Below are experts of layer 9 (counted from 0) of a mixture-of-experts language model. Rows are named router (the router's row for the expert), down (a neuron's output weights, with its number) and show model dimensions 0-191. Each number is 500 + 50 x the weight over its row's rms, rounded and kept within 0 to 999. Numbers have three digits each.
Before each expert's rows: "comes before" lists some tokens at least twice as common just after its tokens as in all text. This comes from a sample of Wikipedia text that the model never trained on. Tokens count by the router's weight.

# expert 139
comes before: "–", ":", "\n", " |", ")", " –"
router:563545486526482562476468472518473606481611503520398499537446451601592515478495487559453465547477586466411425466498525493477451534548467512574570467484536506465470390533534429471466504498460511511504494545470396618505514457499550447535440444526520494535478459569484604529547530445533477592515519548430465451477479541477470466487458438456428544518433517494481604524607495537503482508557527572522553534456549521472532413420452549530515510505571454469384424566481467410477471526519517531516485501397473471496495600551420484570519611447548496504526524639476421552525464511491600533
down0:559481548589471468561488506506492489458436492484559471552487562576546572538483627481486492462513465501479588461472450543530433473437463421468543448420593550550518487570638493429536471446484476397471483533543422509464525534507476482497470575469527530424525416485411490491528538453443510469515578511509513462595468536592553516554513435500487564388538397509542417521449562557557564466536427623466501496443454401471418519519475553493399426513424538480493517451461524540429533484520493531530461591487436458593476450489475472575508521466513539490537414429502459411487503546503555509

# expert 85
comes before: ":", " |", " by", " office", "–", "s"
router:515564503581527500531462449546525597486457463434412465483514418566531454504564464470493500557474570561373535545463543414486498434577511521565523502383544546494558464493557492488433542443507507452488530573351452613462441518534388511533518427457489497487522502470509529521523491525536439551549516630430529508474478523528486407453433442401479429526451454469461583503603523524527535493522654569603478587564560518519551500466458530486476453544525502549498436518508456458453474535494499556532460447491539461469562611553512490469518477448496489491521499571538405523491507484518572454
down0:470514497463457446575530567510525508492465491468519520526490467563387455529449482442463437464529582547511509493434442532546526475509485431545452484415494526540592534516619486413523536413506461577568520404465450548554549535481499519456427524481565341522481486483442438520582504516523481507407497517457426392521569466446578495508514608414508495495503501519516477462507501569445408371451445504530496453502609504514511537414436531531444494482532452606508456573361464478541431430495497496439524519564538516500555469574496579512491466575516485572569481443502458513513461412494531499

# expert 134
comes before: "1", "0", "2", "{", " |", "3"
router:619551524512555462521483494427501481468503456396503505566426483448486504457510484461513464542480546568514435545547466432527467456531496562545541551517475601471550401528546472470526598428524527516532502571475512613486510519574577485511484493513510439485471496477444521562598475471535458565525512577487472445466461540428435460507423425483469493619427494444417544542565593517488542563534564464451539557559501455451481388431462474590501517533529541504558469559460465440460479545379512475479507476529541460476531548492444417581571508376542573494575532460506384577443495462536571471
down0:523561526532514503542477529642492462461555431483472558489472444470426523449579504466456497521437575413536477498482452471484422493484440524494466519552561578547420511514601547421493546509434524496548423524511445530441548515584468519488446561563580460461468546539531475522445540617488498470459539568469455446465511527501506490475420510536550461525500536479539492508358540566470458367480506513515523503502457445454535551512510399475428478482585562502624502501484520523531442489564341421489590497588482453471482459514468375505544358523456497462523553529488483447491430511445494529

# expert 161
comes before: "o", "a", "e", "i", "y", "ia"
router:518526517503460604572450398447563526417530527443488456528524479591494597539584436463476466537369473475485463465429571515556519390531448510524508509491465462367537523507530499469482533435482573481541486509455400484462472448533546523512535478480429487479458455490470533575479520434495483424590587599492486506558514515430515491434478451458409387543445542460480515515507529549465507510569535508465485452541505450467469394511438397507445541513593477549518451594413424353510592484462498505506513497505407499473565514576537488534558508524535452497529535565470393499495485439479542506
down0:512457553522568445601573540382418490504396448472531569487505448426539477526520436455459527451476480495522453489511524461453540507527528347568462445477476430543533520498473463535575570357494479537556457506454542487584502513505413623509496538496536567452428529535449510510467534439585502585463490458555482586457494450441575477477581499507494566465541545556481520532551551520530572474534509408587494583542542478460477534503473422443510515488548603384497485470456494495497601492510519523445597434470579530495499459440508500533493505578493451588478575440411473458495496494576500499

# expert 59
comes before: " and", " which", " but", " including", " with", " who"
router:574562497573547516515499525526531505502537414466562423515442499622554501463521460458534439559435503457387449508493599441450503461587420546563552549399457455448526466552546413521507545463408516467561429546469373480529440497498544447568482538526479464458425440623474541462546522455523460582526544563508541463429503563486420464529465456528434523543462458489470546456538503504497479568508530539520488521575505407494526513461324512517442489501505468465505435503429453346383546457515474520541502528521454512430525544499495488529519495508556466557605445518478478526532504511553494536
down0:564494525454528436506569464514536490477457492582542506448474595488528519470472516394559556488506460473459412402556610428480421548478534506448488495423436543483531477507481540519553447477422532487501495504415476419415442541543567505570456391545452469510491546483509510580418494441599440510535427474554597519542532537426438486534532518608516485471497500493438517383462476480500401516564492522451454467495480511576461611552473519422512444397446454498603496492463473463532447523487504492481517504545505529568431515426468494536453488504485505578500530433541692497425544543511506526

# expert 116
comes before: ",", "0", "5", ".", " million", "7"
router:490489483554509615475483495521482537468525442500483473527474491557586504527545420473492502556468591490479478522550524387510507486572506578548585552477496528435500515516502453482450510507426547502581502598485479516488542520510561455503496435527554456506452489611467602563645526504512490572547562561453477421481486561414496461463459412521491522562467464463489517518597565583534503552480633490531522460575549424419440468466509434606565555499532496478391494482501432502452446472457469570544444550520445436478562499478446503567500515502525464524627534624504478579422572545484547449
down0:469538565428523406537447521503476540460514522574545520599501497548539554516415382535493397541488478532446443508582443565539424527484496435502567422462432527499550535465525408426451500427530556482469521490439461540438567508480572510513442470595516416546473546466471507457577481490503585514497476530497467540526553480550511474442501521456435495591453511465476465586466478589352547538471406488644501427597443523493491591451532478456525456489452453441527521514460565517430569530448510451503528442577613504554520490430530540504462536521486494573485490451517414488499534517478600457

# expert 120
comes before: " |", ",", " (", "\n", " and", "'"
router:515609466576521581507481465497520438414553417486454440545516452560580560488573460542521450515476578425499424506470504512485557521556504511575499535469503468514494455490522490536500613444446628463564417504517466580635413485559506487488485457555523458499457383609473540568596536414570400463526502540542517497470516486516411500470480477437439503515419486493534582495573500598527497480497536506477491557609494445484545400480499497600489487520548491481496477554501488408482426561451529530496467410498479489414519464541455492548527494554565446442555574479502398540506524553535548487
down0:613518565548527455481527519479498522537536508472500465495514503441421579603502404559424471549516577538484462489589442549445577567524533458417471491382463520529448499581526533465515488557441465500582589482408520540451520536507562530515430484468490460503559421481422449512494529559404519482490499491509481592462507530482516420527434688498559478514497578534498372475442474459493576479554536416455515559453557454455514569503529460464493496458529494507444546567564441498510529508455528484511489583387462620520514459442491458487572535555460495523437476545522547513466484577482589555

# expert 6
comes before: " of", ",", ".", " and", " in", " are"
router:533540528561572612448490512440519564477595457524388459528559501552531505482558433506494431476404554526497493570528549455395560541551447561539532399448550470424518467508543462514510519501405555489540480588413471533506427462521564513456485523589472366441435452584476493532551517454563468558541540578491481501444453542455391451481475454507397510559461456452550494483568520566477559600590589440504542520554451464484523480449433524504489542508483476498468430449472477448477505485453499503492481547453492486421565535537417485540562492517543430541548475562425456541437521500499597426
down4:511493545589449551528461469451487478471495416543495504437588518545467570538510504533461430425428467500534512479511399415540417528412503353458438532500473503530452525526491442555500540385457487478435441477501540491489449461555454490498558573459584489562523560533532429636517520484532528526574524486413474425526396502485459495538518498477518499548565563536515547530555477463580557523573374439455573458413502457570450518489533546521598436444544552443553459476529517513578485470570467364480504523536538447459519528423514452467442533543485471468443447509551499541513488534374518479

# expert 173
comes before: " |", ",", " City", " (", "'", " /"
router:511541524534451506568404443434493491432509454459431526567485496589548614555542421489496473564399602442448471543532609476528495463571467509579539475389475500476623465546538502540428569483499623479523497580494439526572519522488547511539500498479490411519466508508509576512551542437472468509461565564474561510500477595471539526484439481401480487548525466420546546520520451656510512562523510473496480606580505409452501461487470475563432504521552459557463432498498429460519459498444463421567533477426459503498552467570438510516496538495598450466455487556476418542464477531453553518
down0:491550475540588425436441473535524554482458531494534500418531563517428427541550469585483530480454475382523524515506546564555446607482570446556545554481503588542533486506528501489490431479543479499538470438535435348488530496460501487504523494498501522514491406449646493494551516546477518463443453526602509402620532511452457569501543493556620465542513527503478538556449536470559572383594434511520504482380490568475489518428544500464527479480487452468519510449545547405496525495535520522497431592511525477484549494579463447481530464529624533455514498528459442561518580492439454420

# expert 11
comes before: " of", "s", " to", " for", ".", " in"
router:494488463584557509505460493534564498500537439430439531537487472568506608509555437406450405511415489563497528526465568414422451493536462593483476426402577500470638505558567501506501525494514525490528485647524411556572389443523549478542468521508462493426460455541448528572592481433540491563547449600473460524507500520412450489504456423472459508501465371469511525491550510546553547555561534516493466579553472502477475509446431467549486499536454479559473391476454460512447501449524468496472484522430551523486597555494482431453539476504538427524523514519431398529468463590518471455
down0:463489530565565430513599525528459501491530513506487516511463447507483494498614503588503553493449415548466571425590479505447517539509545472499471581477417512520545438474477488526519573537567520492511479473560540562471462474403523457497516583474544617471498445429535460508494599528541396490499489597520395451471454465510595446384470497535537584548492614394523586507490500519445546442512437524638559519455504487454568497571501525545545497581564474493526513478450554483592488581552540558523489460574529397377544512537461523563469514418470495551506524510500479486472470519404493488

# expert 109
comes before: ",", "s", ".", " of", " in", " is"
router:565506479619551555481486433496581510417592399444470518488517479609497591525572426488484498512433502477490461496461473458453473451558446513598521502493523432428518491535530477496473559448394593486503529551394460598500402466443544502507508556535440468466465565593508517547529554487484460549496550513463425508503526554478487474446494431512468479521496527406553563514556553538508504570571503500550558416590481505457461446464478393499405551423508505539463464468478476462478536493527483508479554469516536451408576599444489511504538442542625507567543507494489401605435444526516581444
down0:419477475563425455470557504462566575512498513523512451477409549561535441620468473484531485477479572453545443521549485480435538430510431474479509491556555502485490555455366526482429406473518544552522591507464509488554543500477558452580559527484476492503553491523473386512482545510549525524458388457536523469562474594558550404426500502499517531502476527516488521529462506500532478579562522627460471496524349417479531499558492410506567502502511494526499652490477522456553446486461556428490561504396509484524525562600521612515493441558548520440454452549527510553470519442406441472

# expert 129
comes before: " |", "″", ".", "′", ")", "–"
router:549592499461567525488477459495508540455548460508434478510523493548681527484530437492481508485455579498422430535486470478514516475525494515539546565455439500454529439452560492483484492521481551500591461559467512625505524543452577488508488466454514474541492387535453545611539551542470427557538563619487506471403474488471508466474359416539475437519446461502513517506578578482588562567491594439582533477505479404449492451451459531520426515458653512518437510552503463514467506498460521532571535491550437452486546517556513554572502507496480555482492526612468418568471471526582567470
down0:462455542494524517479547486455465496528499477454486561548566371499494455585464525504521397531429537467481460480471540498521501462526462492502491560469520554503443553438459526538503508449492491518535551471471512531432509448457516484484460423526404470629523509465523544442528554576446480478533527516422560550418495445438509454512368512509562479450531377444621568506565473491542529544448410472481547577449495522521499570492445486525453452435464461539556456631511459478495547574487594495484516549465538513502627534609586515530556347543408490547541469501531496533545618473452445542

# expert 94
comes before: "%", " |", " km", " (", " m", "."
router:563534506550537625475474522508519453427554482451452535525506503544549547494513447539525456486511621473470508619548506431508548468504454556534571525445508500486594496452589501535417505489446504549599464592482476539476467529534518535486477422480481540491509456572518582559475452536603453567520621541542531496562492507511484450416506459514403477583383413491527522511633539611501565597563607566476471443516468430503494441457469449591479524521530518548460393486466475459501502468420508540568412510508527523481578481544526498568537445477581451482510486499423433537470497512486496447
down0:493508427504538504522418511496572436522414510389461478510587562444518502502481506470544461588501441547493664575535528496490454392579535470477500460497447529496538464437482590430413536570414504422661528602439536437520508537509471487481426480553495504486482473462498534437587565484551474545447514528523559499494478541529552491511431410529539524479521424517412518513470430547560588468553403598553486511562510478478484503528496544505469460423418452463506555449447479475513475566529538520556491501531465519505481474555437554437487488511541499419505510589492510574452464533490623397

# expert 62
comes before: "s", " of", ".", ",", " in", "d"
router:491500485559508577501549489478495510495510420423470429486552488567518612548575447454459432571439514434432494547495534426443498452447349516582512552503543459453581478566537477543535616536497619512498490558401445539538515478507575433463434470562483448504430424569386523601547500470500509552590553558497474500476500539523458478487390482508491502518543493494572531521522576517596575503501512494524514550525479498487478457522491493520495495520477499548472434489346466507493501534486458580554550473444524466470572555514451528593535554563479518546571476591436443529554457539502564388
down0:462426586528420525518478485541532529563513522555487466497452446443500488391525485483531459550497534495607608555529571431476519464470482418612444473536427616544446523540540560432520484495428553439484577558524503561537518455524452486490516539451514549439506563503550490447533552498587474687477477479515446503475582466442537477430434450463518464400456419509440464492402461488385535494460421502406491553589528556415537516513478471555445540514458554527417511485510519492440537599513528549535414504521519478528553494535519503466559478477505531541442502458428533525494543430427476432

# expert 50
comes before: " of", ".", " in", ",", " with", " to"
router:555503549501553527504491512435550523511560437461442496506479506628493590489513433485475434481430544496458528551569565440463531465546441495511487471452560460467554483538539447529457594478459582486574528581471408514539409477461535519500385509546502416464424387545450547593578536377525476547481538568472462522431530486472436458429414457501489472524479494512526502483601529548509540525590584498509518510541507485441461483532511466522454541513511463614518335498440476503457525515464490507500545511461514519438574624476478565538497481529521441573586477537405468552504494560496623455
down3:556442499511525552452513483399534507457374470504469536504496441421463486452526577576463446499537523522413480493483488508548575465565545461577462405507504503512405472454588599439388456501479577501544548473480422543524402565508556424510441466439501468487460438477492493522507520476603487567460502457438507459536519435500424469563458539557576498420496538502489496537503460527578431488538514483448497497637546483466491448450507500538492491473483561586550383577485501405506504516488433415409620539440470529574485527542514510517508579517519500487454599475572459559400509505516583466

# expert 16
comes before: "s", " |", "u", ";", "on", "|"
router:519549441525549566522421463518536512508520381482395524532467509542557579522559484475585440536438600540461502476401517412518480536483432477505532462415485489542625500527508504520492567468513581489504468630382491517507423407480582532536538447469453488521475529461466481545525493541514555502544467492580462490539514587383490488383499475452449471535464489497444514558577568546508522523597564559493532604572483465435541448404407529531479511510483470560538412515450471425520565500477449463486550497475469485425547498535428497546509560460519521555581402586520477548505514472533452438
down0:584491505506442496485569511542521482441526597445513487506462416583571532441416472473498598468499525560535543454435563533493481536536468438463473439462493646502469571484618468415513525493485528489469695520550519485453522430500499537440431480507590492525532492516524491474546577574412395483438521465447459543495501477533434535511485487498471489518471433563470469587572549499487522544462498494425570433490449451622547534636528538403552571532510534468453522509451574615507510417441456507510495491549545481440525467463505564512543456445433474458486507496453499538435563466529509498